config = dict(
    num_hidden_layers=13,
    hidden_size=192,
    d_expert=208,
    moe_layers=[0, 1, 2, 3, 4, 5, 6, 7, 8, 9, 10, 11, 12],
    router_score='softmax',
    balance_loss=0.0182,
    balance_bias=False,
    vocab_size=16833,
    norm='rmsnorm',
    norm_eps=1e-06,
)
Below are experts of layer 8 (counted from 0) of a mixture-of-experts language model. Rows are named router (the router's row for the expert), gate (a neuron's input weights, with its number), up (a neuron's input weights, with its number) and show model dimensions 0-191. Each number is 500 + 40 x the weight over its row's rms, rounded and kept within 0 to 999. Numbers have three digits each.
Before each expert's rows: a language model's description of what the expert responds to; "gets" lists some tokens that make up at least twice as much of what it gets as of all text. This comes from a sample of Wikipedia text that the model never trained on. Tokens count by the router's weight.

# expert 4
It responds to: Sentence-final periods, closing parentheses, table bars and colons right before a line break, also final pieces of place names like Illinois.
gets: ".", "|", ")", "'", "==", ":"
router:535469444554448533464525501490539491466556512510495469567489469500510515450482562476474499487448483520518532521465556503489505569507472559550492433459544595535429465479507460513489468573505544510467461576505521539479526526518478395498447537433433532486466503531488445460523475459570526490524456432532510537508468472495544522540550523519475488551455484456534534494467541493440539436533538483545470502484489519521522450508531487493425492607581545518504497577461583401551474538554488538510468565514540560444439477472523428550461470531513542519452506454452453533493534454463460537
gate0:458619459570521572501444501465533544444491460479529547483521495486517547514457494528472542432545444443469500458479479532482466595475519500436495505454499513471517476548492502477519474568466548462485552524511502525414526539528445538511497510532589471499496541411513473534476558503501494528482446437491502512579535466534521471490458468512531447497610583501507516515524548509481555496496472494503546478582463504514481537545477475544551499488513474422588520460509483508516486533529528545606541483517544525515457474500521473500521516527599511584527576581479461519576535484459484480
up0:610482509461500440478542488563455472522506510513556483521495527514443462507543539520512583491490466586492493495485584504557428439493394494530499499525510510521473449500542536488512536446516420480476496495555555502529457469474492485480453485496403581498468517500518504493475519478481466448528560506531451446461442505497492516522521503515435500506489538538504499442501476458518436506495516581477407553452526505491496435443496526536486484577495516513499590404474518458469530427446482510499509486418466507471622479523492502563505457479481506430504445419480507472454511524585502463
gate1:470514552455523486538482470436598465472487522512474476490481552466483499496464367529437576516452531468457546482485492465477495572519492469466415495425519469517559463470467502466458522515474488493410504573488512521529457562471525419471555532502502497607523516508527549529562571484574387516488482506428479491446542399461481468545470535504453455447462486539451416596450499534459470447514436494529491536536509503481506492515518511517472513449483511521525551500525458558502518473515524475505441539553495510526503505461533527480548576507482484543500489507574539512519496527495533487
up1:515455522519476538458497498583467557524528505470526512464535470495505488513532563523510403480542508473534490514502505456451525436494513495516544480564536506498501496518471495496550548524543539508569506426419508464490499503489512564469504449506500520494485466439527468498466390553436531487454524466586543500511507521487543482509574539513562516516524515518604582443551456544581461529453516511483593419475519487475553500421508481502611510538484451498494499533488568414543477530501431529445613474468489482490538507520488430519510510478511516457450462460423458516454465508515528471
gate2:491568491476398501536515446508475462582534544482508506481486435503486479448539562502512479527504543476489547555450473520520545492510512569472459546518586452459511517483453425528539508497499493514495516630521548531536475494492460470516545463401464501539529529534502499481545537549479512507407546494507519481546511551473501523398480469439472452501488465401527528443477569508583538509518516568564526496489439551536477539435507543516512551433537485535506497478490594478491524507499546489487500486465486454537628459513536485518579479454485423483492499499499465463491521503478445505
up2:464510476473457548491505473556512521456555437521505524504492487540499572570519476483482519503478507472506510494568497452484532557428531521483466540522497510481582534539506487478453504487502521552465490501446499509521556547488562528509436504510560464456497528488456488469429515512454530418540464563426452445513471444424467496627561528497499518481559451503548492519499511462400471572530461495435567507471552539445540495489514474510528555493465548429483560419555452553494479545513499547522548560530435543431461527515518519485529507538497487549463572458491549392511454492543519481
gate3:535519537393475519503497479538480450449546521571491505493537444508474616534505442509484532537509540468562556541479515462524482524491488504562549495471484525480527464538465540517563539458539501387488490558467422530519457473453503512479480513485451543475537489563512456506468459446486436526546488467488494468528445468521492495512524444496432473575500491452453583480479522488405556469568470514489535507546538486531512523474537512492535555512425482465501508555467504460496485498514566473517477542558565597491477551526459540517501413542483472511468523510510437420424453523413474448
up3:520517487465551537520578478553491527526512495492515455451513452547487604459482483346490539450492452478564487495522540507441489479488442387463453532510526520454491571499450542521565497466557458533517467524468553470509440508531468489555498553591463529490533523546508538501475359488487478531475546416540495440568490533443500498476467517507476495545520531500444541441590523588485541482471499519455493513504518478508536473484450521511469522423585509485532496538489531463499524493535522513509498500542566573496553510568491512497551488497469493491519555511551459490490474492488541464
gate4:537489478534551442474532513496470502504470518458447466485477432488492491489491484506407525496475519553524504547507526516515559501477472536515438517529587547540511446532589499506552440543456485502515460466522540498502466457530455482503537500430410519518535393495524518498484555513505496485433525454446486435557502507498532577482506501448530483477545430471551508476489408482567525512519505552476447508493553474416520526476525504441463490512476462528513476527531512484606501462524496532529468484441526469516541485532546526407540445542477487611526457546440450488400540411559471478
up4:528465486473541469460520403469462596564508539472520544512525526535511424508496602475440476511540473513481494485443487564474562505551488441468547523546506467520453491530468555491487466520410451582482508554535474496513465501503474503569541475472522422506535519506524549488455465543527431523469520568442477433547512504523442440518473522501511516430532518512545490492539481497514494590538477502478515455429602463503463542526423564473524491477494560533493492487566442462515552553635458537490512481536506533493537459497422552462506505523533500512521508577544491509483517529468518498
gate5:549513485466554527540465540473472443513466471512455515465485463485492614469545478450562571569509525405512595490563482509452465543485494516493492490553490534531526496451451458542471488597502513526525489570495471476508543476527424546463492530427435503562485443474486513512470514443511486498526500523545421507515557514527461546498510470457496417450548545440532468491521526481537572491496572518550498454460503498479461459437509506506416517465564501437460494498479518447585418460495535516492505408520468450476534483580480501505521484533511492447479537465515532578486571481552494520
up5:494502482467561541524493490501483473474500416491482510467502494515514565545524445420513583524504473436470554526538501479512500508476491392481452488441518502537500497434518488608556496543461542501554473483505510458494503511523461490407463497505394496507554500540464464511429488523524467562525486501444497495507536431496511559521530545431552410477574513496508592510483528456512472485508486571537563541483524449416463504462552475480501503477580497463463518487536554497564452534511548442508518478529436492515470446533497577538468461558504511509516530444458521602464588473517493512
gate6:552558532536445567437448416535513540547522529480470509458456508469478508438565526490478454488401475500562524460471450540508540476513444538497470460471504468445515490427522442482530559524472569482489504537561528514538447442525495455513555500469379480441509532503538539518456464558484452539533470543489528543519451459489420518481598470493535504590521484553478504513495495558467522493552488524531458504528421486491551575498553476501417495449501505525466523516442556524510501500499527468456497571445519512411525480508495506527444501473504531563497497446484462478520502525389513525
up6:477518519449440518508463541532472488547513568584407471446461450452590546480505517519514515506502547518542555549581485479561486498419469537553527503425473491481464530423526451521524512459507498475496564486506550498447488468500439500477518512529442491492410518518516460536526537533514533556574478516484506508503511441461423408501500557519504571543523480545467558457522485482461508538477447467517477451494485556517491446475484593524390458507542568506534518550523494552559472510465453439473448563468518525445516530509430496516445498458441514446539513468493469489574495524472486525
gate7:508491464592466498543487475519490484497509459447439551449508532488451535502535542560410525504420503542545495533498521531532490543497484524524495516523439509484524507463459475539533478517524473475473469595485530547481525521494446509486569559515460448552497482482460469493427560481532516611498554451494467497498598530536457567428468472456422520519512508583489578584519570495483493508481542514489481537580508484512501455562473550526452519588550483462528505481506532523543454531439505451497491565511510464544457482440548449523507461515529493454508512481546540525538597448520567437
up7:520499477494542476551563464544436480547479504544517501605533449468500484463565555468466522470556522432461571530485468496448512623413488511524517585508525470469495472500509513562498483434481473516514463475524532545468516538359519517506500518448494477526478481524482492507420493517531476499444513510541574459468499566529515422532491457492557537535448544456515535460538495451468495490510489471463499501422534466531509449539520521489493482550506503519519486472397495468391490455528482505515526464527523427455434408540511523530517496567491507516464492556490492493549442517527557574
gate8:518493470558481534528507495473502387523491502577502487459461489425509458538559483519494504518538525507529502494489500533466487476443510566507498489454553539467550482476540488521441546564434483468373460519528529489538538486488563496500509519529505566559418522476575539527455523448481437508463531520522517534523473501502463480547476558578565464555463460434519523521532526533459509554479481569517535500545542504535551499478604509564604479496462511496532445428526501527426512496511602602449482485488498535520463556511513427512493539522518478529503494431472519558509535515449464530
up8:524549479436480452500491464529476495521589494531541454456482544471513524488468425572431470417517548521481498539499478521448580497460433530546511568498479455499465492505531481446500498595623534482570478515459522492455506470518456539524453546522511579507484543461480508486524501444538533514488541520480477517490450509517538544524449443552499513546565504496534440473504496470500511506522617455541510549537485502538509567453484461490446480532491442510553566542477487513502452491497469594529474535502512517470485561519467459543529428508504523476495418464519463508411584494396472499
gate9:546504501418584479515504524489483495454507490397476516532474491521528555495523495486504527501461491481479532460514500446479498473498519517496490512457563452490502491437499542462499455537538488524495559572509612471525429487474524478450493516524515536509538447430445470531546495575577477505425507463531474428499477494479522466523527512490519496503547596495575512536531548541515470489541596530491476466480478566560579500446538470429472484497499439416547447531503468460541454507508473546511527523452542505570495583571422561516451517447521494458505521454482516440441522450475582433
up9:520533490393553498530448465484497576537460521467448492468479522526484545459518509494484527452464529513487530524489576452430506436537456512469437552502554500451463554542509483548569479549542490504440542505493555517507530523524493400448515501565492515452469498439476469523485493522529467461515522498528465461584509527458529537437530495539525506487532627478548494545524522487485473501557571485462519527535551525517516455481533491448446509491507536384538449527497481521530414559525521538427550490528515542460479587557420533464513503486563509514479558445556537429483530504452533481
gate10:417521491468520514535494555526530431496518504503527540524541494458522489496501507509536544560523489404554479483460466510479417528401474519582483487516500490473456528463524470589496514485570518510457488491549487490557441549538456519519548472468570521503489461498497564450475500518527484488491480483543414469544477411544424490484514462539574555472518457532418491499415497587473415502466478511508509520446486555507545523534471452484535406531532444463548458449471495519517471539508502472440470547492539481516481522481538490456531522551560550529448585456557561460428495503458551497
up10:538437423528511466461525439568397561466504452527495460432483469474427504476519580494469488528534558553542523514513487503510531495531576476413582471520500526453510480484466513487503516500446504501483509477505525457464502499468505466464493476567441513478436594494494458537489497478484516454566507457503569454489547582467482449536506526476546447507505549445572479470581482488530518483562459564529504414558541496526494487507470484531461564451480495486550571521547494448479513388473496478534534507539483517465549474529464517538469441548488491506549444510502481515600513506602498511

# expert 11
It responds to: Three-digit century-decade pieces of years, such as 201, 199, 195, in dates, career spans and tables.
gets: "201", "200", "202", "199", "| ", "198"
router:488494480578487542493498558474487515552526474474440477436565483464517558474465497478540421474539506581515374570503532501447561514511489449524442488535566431547537522454501502424521512425606448534454488507494472523519510517539455511487485490482540465500495516479522516471533527505436541574495523440533490502507536476503513416488522509454455480550448537488551435536496506511517568554480523580566517578490524509560534578558446508419564473494481545493489498486487482507430509455486494483548505516474487517482500514438488585512465582475530525482572545553488497538495495466564552500
gate0:456532471509549517469523525537559444487535432471486494479548473490469457480420522565467497518464549434473524490555532520500563448494444495532483471528483534504495496411526545527519528504477547451455459471475531434530517484457437508485492517504482469500550603510523578484559527507439434532511495499512538440498423473533410448462465499459497584531501579488490406490501458461465510521484572517528484470563489513521467473564469487465522513442488485448478505506465511580567534428498479488431504511478485520427525504402534415513516485500467499541489472584594451428465499480478478494
up0:492520500461487513500550521468491539516458479496497476394529533533504412481500538469458521497480508423551492543534553538522555540475501468544485524517398496482426569471536511489523449483491567485486444394478418498568507507478473471518505499529510482508511538518514517527492490529476478539483519510525523526515433510462494492485505536438421506501528569428492474621467456482469467483515613521521511485559453537517441488535436469503449500470520568501450517483487516573481483431523422490491500542455569461458621408567555495491545519486567522525475493491550469476488459437504511494
gate1:582451491551570516424475462584488495513466426516385438470510550425496505496538469463402506485575549492509511526552467458481525504472554491509539514458500510469509472475448470534498491545496476464533535512519472484458537466467529486484450516468514489518518508578554419501452504526493436475462455431522576596499485471427482452476524468498478531464486459546552495489421477472537467530556486486560458481592465473475489479503553554527525537480485413480463488485512479560503496483467514570587436543466540448444533523466496526513453557483512470518482461543499535449506533504475542575
up1:456501473409441488530581497501443513544538514600545492565511475534535489410481403489500495537508494499506472466462587475473519513455477485521543527485504505521568490531633502568504482471604519531483516523486502462528489555502530514491535491558453438502500487536452525472445527530525501548508558556462416488464519521500480530550502551475490536512437492482571523431574470559543515508445571469439510487496471492553524495471530488513538494522526535486519466558515452481578479554539530447433464434491465498481438519551516515449536478502495510530546475465534447577495473417467487462
gate2:559501524445440476479533458502485469512515487497458498424506463517533512491503435460446598471521523560510539547560533531462532586453507499548508508481468572474437493557472534519500435477463538487455484527512551635485463505532475467483522449441539508475523477520566551489521512493498550573529459515423474529519394481569471552532504438493501538574428511480512531543499506523544508553473551488575502487586506467489534461485486529394513518483500451475502567473480473506444567483503498515497471544540538553438467476418427516463478524518463486487500522555512470498515417461502524466
up2:510490469557472503499508535487603514469431476510509468558474512525545535497451487521509511519495446457471518436503537450543437487525503433452400549495479436530563509434453508517530525433457564508440499430491526495506547509438488483394523542526472426544552540513539488498474504445538427599461530525524447532565508493443529510440433490531538534454551566455547512462525480520482541469440497569452491492481418477515562508485567514462500470467441480489535524493413535523482473535527485460485512501463403493494490476483586485511528459492513460492514466481498418502535522452488475550
gate3:430532515542507463539438525567481563484538518443488458461455469491544518505495432459490474542448481486530473499511415517474476506461506461487534485509448449474436519461516554466422497454499511517491529537572530471525611472554458518528551625474497513526475473483473514507468566436532469436451490453573427488483560526520502530514454489460477487496511493518490491540475463440531438487491480425513488502561525462473523517481433497535430524518535529462529520497561607501497510448548469488551454489529469458545437501506429592502522516531510546591468540392483489488503517461474534482
up3:550511423562464522536538513594497440491439470534480454515528460577522535467466488548523529499536479516481520529508507533570443505547467452447421531531459589497543549477486508538466559513492496527486499463443508567452446511474516508537465412508479536443601479483530441499516458546552518481541467520423449547560475546464498510483500542524469500542516564558462494391494507494527511463514553554530499473520405468478517489541521534453564427529472429531513554459479437456519465413470493445492514479538526584488508496460493457443489450522493516484507498552477506526470525540523499442
gate4:515487529523627463501533521540447519526565494462434441474511519494545564497497505471508485534545457470460519472510490459516462559441550455503502560534480561465502477517496490499607477490532439488480554463551487534491526475491453521585535469517493556499581448486537513450456546471475512549504449491580464531485516497575438510519535446531473484527472436454488493481573454505591411500474531602465471534552554585502485522464570435506586519540472516524515519508462543455462499529545497446509492505497559466448489461508462557458485451561533552546520469510466451508521504550516509515
up4:530533494440404509472422458521513523483484470570522530499457415451419465507496492582454417425540545507504467510531499492469538469533476535519548454510474531477455500577541507536516499496475518511551483528450540508565446480524557407494464523521468507459498542537503475568484494484550517464422515448407507434503549434525561516509451536466543501392559527497443501450458538528426532487475475483495556455546442483481485501548481584483539493477525508463459527510538441513506475462545512476552482452543406533489511528541570492507500582459452460477494562467476483516527490497492500489
gate5:456523480484534471494489538441475454573500508486449597500561509378491515507508519545556528538492567553488512519515502496553428495498528455486475456478564442528496510527484540507564552550501502500517470540526575493470513505541469560477429507574575513473549582570542423506538462496488497527495558493462478536500568505510537496487509465473497499477435440468510529539515490538532490518528535507547552456595526505536439572484491443446441488490517505540515518460526520490456437465546568601481525480586494505459462517545476529440504556516459442465513506484433521442517458428511440523
up5:491484544464502525560419518475534448547458581504467519454483561437474459511519509516573472552502534526465492478489495522513556497568501474477434534467481473459479449504500486450572536503518515551487535488579490565487468470509499583490473540532465409501553532483493448525574427488462497514456527497520430495488526527494451489499544494497466493445534484466472571537540505521504499465507506519577613520497466465483488544479421413551451385530480537528432465456467518525474496503525599560521514498509454485447526450560525554537560549489493438497503512496502484477582507598484488524
gate6:517516505493518518475477476460571519473509537495429540511485513566446489533545466503536456444530514493502497476490524482455543514509532562504564507575509498470504515517541477492535498479453487558512479473480557454562459557481461499549461545491436504463584529470440455483460513508496459437480488476423540515543443477530508448494510552533502455550405480491537552488509539557489552568488523504532520356571534410495515477522527471504526479500436543586517499458471543468507526465471472435459508580476446475438477588482509425493517501592420474556527489494438434504458492490444536496
up6:479495510544542531564521507418543480451578548414447483478534528494424482516477512521499454559471482518478540516459557499459483539489514510524504515579446523467550509499502450473553517524489530520513452520486544438547555511455446499450483584554493494438566493544447492476517545501587468517458476481439517508579408471503577479582538531561504521488502495497491535508516540503542564504493527456564486481548524424494577488497538526521432508572511445506466553497540462490497496544516472419485512546532448551430489555489419441500523517564501434549496511496474449542476467496438508430
gate7:571492580545470538531531473458488535548502564510522506403524529482487532562493479429517445510480514483488493456536419505527435513472498524427456501541572507472507506459451479486455562438477537398464491480572471505479537515555512542520538523505552470445494493522506623535457411495504477490506515507584466500448480562508488475526499496398495494617553509516500454527496515544459529488532492547467538541511562530563458563451470459479482447451433396472494473484550527500462473527560488407519504493551459516473541492495496501541438482520482459523496540491497498454492475481490478526
up7:462531545515523527495475506497491561534512501532422448513530498448433579496525543481477523484459519501478428529586476494471551528488497459508475507565580543513446473540454503474521443471445438496462420540543480570500529507538441482527490443490467531513486561491424498569486475429525498458495496487486489502485456523543487582531561464513484545538418488586485415568468520491499486479474626570400539422468483525477542500498492462470518532411510493474522449486537517493440510560553501486529456497490511499475539516499500520510506427522498442463424460530463492470443449466530561514
gate8:443515445575465497481487439451490494485517483491541474502545471472518481483470488492490537520550495527443492534441545478449511459510512467519512492482542456536453630562465536459538519502530491371512496558471488518496485504490442474502516576518451480471480505548535523484469526491547500496496518438507510534490548557476390480502536466502441487549556444539505484579485500492529474458519547453481453433598491600487506569565469470544441492440467481568501498507456575563447548538474516511467458545501459566443477462502596501511550500476571476476437495477477507452569495506519466515
up8:430533496509484461430504480424512428478478485540488431529505456522474456500477506496466472481572535456545491489486449551504539487581544457504511504534564460506485473502505510425531521526485560567565444486448458457509483447477469513510450482456565459596505520537513501448461534534499534553582510452519562475533477467570456499432534464557456501517461532488496497473533502503504497521508508451491508523548514476522558535466477442542550489554456464520429479534472609506442499490464534604426534504470448474401519533525527515533508448398511455463528548520564557514547526536514505455
gate9:550540530595466417487484486467500451497507468489517471462523504547515513473512518511516488558461465459539474438519511527509522586493526544540497434457453463437438538496496486497523491456501481506474483458519515493524472482453470449465533502467460485549561485454438458463588418417485507531436447538579513497433589474532549508471490448497438446544538539501394474432402538506513490485441530539465517523490519433468622494549489484549513482521552411537504491438460513555509519546473471523484479484501484527536511461539457505463466470522483528523480498515548467485541486476572465585
up9:515474522587496461422487463471426489489541527544462499419584454516576490485491523494535427473548477520488540485537431458548592538576507454448477533453544480454489476499533482465593516497453512531514555431517502511486457473422457507467492575457465522458589541506503467505572457542549505538458485475571501469458514488512524506467438474528518486533514442535481498466521580498529526477470546507531552502499516562439524566518482517516533472542599486519542501447453560540513540530497479546504451466499504481430432458556448520468516542528503578501534466568545482525528481516484486553
gate10:537514519515446579488550515511472536537409460545461493536499494611557491483511471483506537486467506517463478480478508544517487521476508491468474450546482480518489572524457416527546465537527499489497438458502551495477499514491489533518545505476493485453565496500491542493491549470475474552589485452497528467481510418504447518529552411497527488435539477500475501488500472560466430439544546504465483536532461471492413574488481510546453599529491494486558479537469459486446517529492514463517530470583515447496462564425493572486531564438451537570366489483521521464457439526521553572
up10:492473471444491514484523526512487476482545398547528510466501509554491489473491515517520589437484505531529430547520528493536515499460448456548483475564510484549495517421491412523549466504527544499479492496467516506470495579505439485540486546468524418455542539505441594450447531514425525525514434523540517509537516453498507500520529495549498491555490468488453572550479507538427473492550583457430446529544540446524526501453478493565477526489411494546516509469495450525478639463452548497489573552472462469505493500441497574481523523495416473514466529481483524467466457517550556567

# expert 0
It responds to: Single capital letters and short all-caps pieces in tables, abbreviations and initials, such as U.S. viewers, C. caesius, UNITAS, p.m.
gets: "S", "A", "C", "U", "E", "N"
router:554453495509552549466501495476519483557498482450515536445527513466534426556558459534563537486494488572510448449458505513528506419542531563465497562485526557453517420532464465486525512572525517502493518489474505460468486457504454439467439518526470527473578500504439532523517551450488501534485467515525413445454510450472500536467501545546451509523608537525466541498521520477512592487582545561438432534516518489540510419461553527457530562487455503516489511448489479542579470498519499487455495568538596537475438561457485441559507481523517539522584501443511494528467478457488517501
gate0:473542441470510464501532460400511481512538456451503494536507558523485491527467508472514550492468528491538484466473605520452510514455536546479487539534457526502493426552528535553495506557461515566531481505547560502517520518477545519504464536484486510508451533529521561479455504499516539458518548527480568510520432527586494446543543469358493482486484498439573490454450430486504472471409534486339469588505487562503500443500470466527500474486538522498524475499491561518503506533534559506521483510460493582535473525455476576520472470510469434505544486442478550462447536515476543441
up0:502522470473507479515484440546509498488460572551493540583493502495547536465456502487448409487449474477464484532450485492536541517500462539570478512506577467490516491592473527399479515565508472496522548467487531591484526451556497450485480438517543513519518512491480486523456476420538577494455485551508494494471470496462522463495437458548432456534526541461507531445564585523500509456477469509529563471532497488516565515463463526430504447576543558448489503519504498483557518516446513631475503509551488484465459428498466501536464539438441514440495584529453474500490473566518428491
gate1:550526400441549510504515501503551546472553504545525574468538518483427424468445527454494570456548447450465464494461519435514507522495446535530514479436596450477387413541502518485544503521513525453485524460565493522527419485522495533488474585494573521482541571538458554442481442491496482468562521493499457478484427489565574473565507465549460495529507541518460494538485504500492504456510520506518445487522556548521520482516480543515484495485525404507566456507550486497557533523528542551485555517465495524453494506473473471460445513563514447499476489512588507555440525505504478453
up1:502545482477503460507469389491549556505455499545438548463472570490427516496540438490492558487554407457517452480490556466523498517497521456481521571520581526537506477550547512512497505492461480475441515505500544452529432464551476522431524507542535564516578538479522543536446462542517535469526528431548456560487525490573536516501532517456491476489533472589433538503486483467487489552473437500445482527471480513469537491561487495432497529541500485517508462460498542490515538506505497580494482528565503418493588575442499521483477520528529519522462582535425469503400555541430522478
gate2:477532507478523508536488494569504491559563514456533517486580487543479473474470539460565504500445511525453508499497532520501485505509411509459506522500582595580487492514504474502429508510492484442484474568492470440552408500474471450431513480568519508466450490495498475434579429486520525482517480507469533546537531493490425523522498515509485469444502487490569478485447426428547425504550513513486470519561468487537555537527532500520512408521475556588469483512444507574442473491518457487499471453546408462398460525533503486492533460510525493475504467468614454494440538491455442476
up2:545464475528479530479423519420511492538476571561499520616486482489514447510445494509588480533540434521602417494588564483540448494492534454527500489583493552515488493455476503441498447442523453528464463520511522497467544493471453487490484477537507488512543535516490485499447521484495543564484488485491500481518431504508532483530547479478488456569540462541490506467559580503457439532552519503461533505468526574528486501543432485458499555478451473507564502476383473423439457484518493531463462564466465563437474474494481517468526530429552501532498469502449539508400506536509539504
gate3:507502463480557537583515482438577529576550520522590488455485525447508453566491529506563509437585523485537540479480514549597484503502525569491564538432467507472469458446471524394514502517481539545485430472458481475550489503550454504417532514475496523480470509543543573477511501551440509520463494520520422489561441476523528519559503426519504504454437473547558569495477534435482513514434447520490492468539479475487502547492597496465473459468539495496526464555502500562556529501588490550480506489523553501452520476428476522498480517513530472489606514477538542516480478483517518488
up3:534483537444500484483501489472468469518465492481371515540535518528460568506553472528491458504508471487424461515534473507484503503508470526497466525539561474459547462504456470554558574499528457560537504484551473517436543474492437556614544518450485512506495517467491488574546581495604479553548554507510496503489534461538471507491493520500505519487527446480517520474437519519527446544470458572487488502477535501525489500514446406559564442530527465489476504471471512595456545494389437475558543524519548508543526404515523533460520469471453480593539496551455466484527461536445487541
gate4:514479564508434499451530586530548476480549516445489491548468492501553502532501496547542492503459438510518499463522513438514478449555500507459459456589544508450448422551522467478539450461492566451494518506547546520520484487542431458455549469481530533483531495507483496464530504517487528549438557477485477517550483480442532433524531524548512470509544494487494495502469509567552602413449470533585504460564513476496556482450560534490471484516534483510486464543538451536507533449486534511480511357456448510525460546503446432428523411528445544537576526433542484487489535483467506507
up4:529532493465517488450520527522530478485573481409515464468515448561531400576510605526476509489527517514498482537516482487426488502452562486482491480515434511415532464528515568547608519481462471365459456529511487512496464502594460526556520505522537521511539509527534538493440507489480415507471583424469596492550413507500579534471485488434511512492480470492569481491497485504504539485500509478514533460512547446475472493443580494490494449429482456515535536493491437503476505529486528561484465538513509511474465544535543447488539467498450501525520520542485578469546473539507548498
gate5:505475461546538541505578510464499507575492474533526460487540500536539565446581464541433487548483524540539478532493514483481439431539505564557535522516525458484510464464490430488447522579493471520502471512564471451514479534511521479475554504477553461511434519441522480479571398481533512552448479513500498509477495501458481526494509543409491505537495497473489469440504495492550505426487475564515580538574438466590526535511491516537490517538480473483528469534525544554536498568521470510586525497491519418561457433431480552495505439422601512480456469500504497488534600491469537454
up5:547476477485566473490516461493468534481479470567523428545489493504501517447578513543552574394488507526493508534456555420521488494486585541463455464495533516479495534465431401533519466449390524518522502528500492426513468477490572482557538512540559436483505443463496536430526474518475526480489522537574487516562508487547447487480472514434508551548444452512509499424529455502506506535476422543493483499565477492480482553501558549498433474541478508516499503501525531501548476529494457466598491483448508494563460510467480528574474503404512485500512479489484477527541552521381488462
gate6:532562523471561467419455494448485428489489459532512451496457483490509530506516468466497593536509527549505549428492488528534533526398528517559558529456562570544502476536499541516504462534476465497448468467503548431509553487530455493583456520493518509503540496485477508560524564445545497444503453464485594455550484523462468455524549495470459534426484467478489472582454454430560601490518468546453498553535489525502435577516572476487466525455573495491518482536508486465476469503557438464511477501437539413428446464458531522538504485481496532519522486550489496497524551448510523466
up6:439486522533561546513503560503463482496513553519558506531392481490512498478469524480530555546483556466520549542502546482499510525460490482493497498441497448529454519446519461493411501467391506545589499475528441532480459498491487508509461553517414481413570514471448493513511575512557485472481496551558528471515506569499570486456556512504509558513480536532468398553488521432506444517554530501437592530475534502479504505529513548538432491552449493500538476434515445532531523505538491492466488583443489524463472488568508431464484462458527463581494524514493458550468478465521469584
gate7:521599486490477535500455533483480478567471527425504472500538498477475432494501456500441499507553520434512530518530516473472545500567530453439553497616500487458492461480478428510503444483529485459516448501494519534492519504483451524520577531520542542509514563519486530570513525542554565502425485500500448569501488508481542462443463515495436458479451494441475474522507513512499507441499504569536415453541517503582526479524463530523448463465429473455557456560481509538461470569581478411442519508503548524544441477503425518488511526438481569486501518547520445440403494475529433516
up7:540612497510520554491504494535474544520515545442518486463538544558502443547503461487430509523441495475493506468488524537498522520620502485487509515543466514507480494417500513504559521438539496557513517465537507465606534536496494484484502506492480536539513478518462529541525522525505539480433509474454458542492522552493391474429532505560457521516488505406441471492490537446418508489472499593509455503556510532512522551536514477509595520489441529462457434547494565531462490563495548421533521520496456491487521534508461531549487505538450591534515564533527537443501511490623448513
gate8:455497490461493496502483497493535493567508496452495501420507442526381487615488481567494478489451472520495561417519540484536500505487525534491517546504500525474518538498512447439469504483502493487503452518505474430468466431513487501451552492545479520471437553425520506509542470483551441583510466480517433491493539492528507519534522512404502514529568546536444543462517544566535471532479493500508475505587572564440567447535509466534506541420530469515553534546435466541550485579500427463519494542458539456490530497569543484541468461487541509497430508498542512535502568499427529580
up8:522535547472503486517501512455488530463538566486515525540490549499495485513467544527612505454530544461518559504509443506538535506456500492513437427484453470540490534458444507511478529566441501523483521477488518450459458458506500501533501475470537529518486534504414534495424580516515504434498490503460449553573463510492469484574426490531563527494489492527531446440522440521463401437505490460488547485467401424490449493555527451478427484533508452504572502449529458485484497460501449527442452581568475473541512457494570535453498537516490427537493510535416440448466418497521453479
gate9:504530543488492421492548487542572428458541546485493452509506527530538468489520511503496551451581593531509515503494438466452499500469470558470547547522422438518480399489501525476531446488491502512504430531492577529463499485531481487594511508520544609567450482476493521543502451566503473485453471555517576567497535477438527426466509510557464435499533499513485501441539501480495457546483486558527502522549505458527529504457446523538498502514466571450513548451503499565470461533532473468504513520486504425485457608499513479492477454533542502528505554458437580460480458429532516444
up9:541546496484524474519529496530550498484546578466466483528537525495513486570592504471608550534608495526518502477474530496506504496495514490430528513440443463440467445486559494531529481481458481542497458523516573462497401537472491453548503490514564581532496435521468509516506501553509453480474538544513490542527415422475510480518474519528457526435481472488529521492509431459517521522469516547477460539569531480541572557542467549501493532536420480443495522487568497573482539542501490550526471574553489464457485538423422463565432516491518467528496527430499564457434503519489544475
gate10:484456535500486479601457518475512503549523468617401544469527502475510483524491520461508448459519468468489441401475549491533527662512454505476544486518490458461569527510430522497512497539430490543405466552505552469515491452536489521516495461495464504520525462474474485479520518477517474582506467470524448509421530505492475482514508507483505487526494541489503506447501473499535449446536529512503453530588489565550462528422467525521496487530498469496535509502511522461453474538398521554529560471481512544548465460566468423470475534529476483471431494568488518560430477447504564546
up10:468490506465501492450533509510516548455502523474506483522514547541510507467489563493554466467496554540505494493482480486502531487543505573449373471539561421516540502451449556479516484442543536457534462558547440440402438465458434570410540508490569523549468501603462585450493482466520486509530453497484462496459486579479547489475491500538519486494481579529483459546517561520474488543432545477519564507530484531503471506492559506500531482465434491571508541517554522506501574454502468479474493510519521443469487407492459459450465482529521521506524511476564429556496552584513470543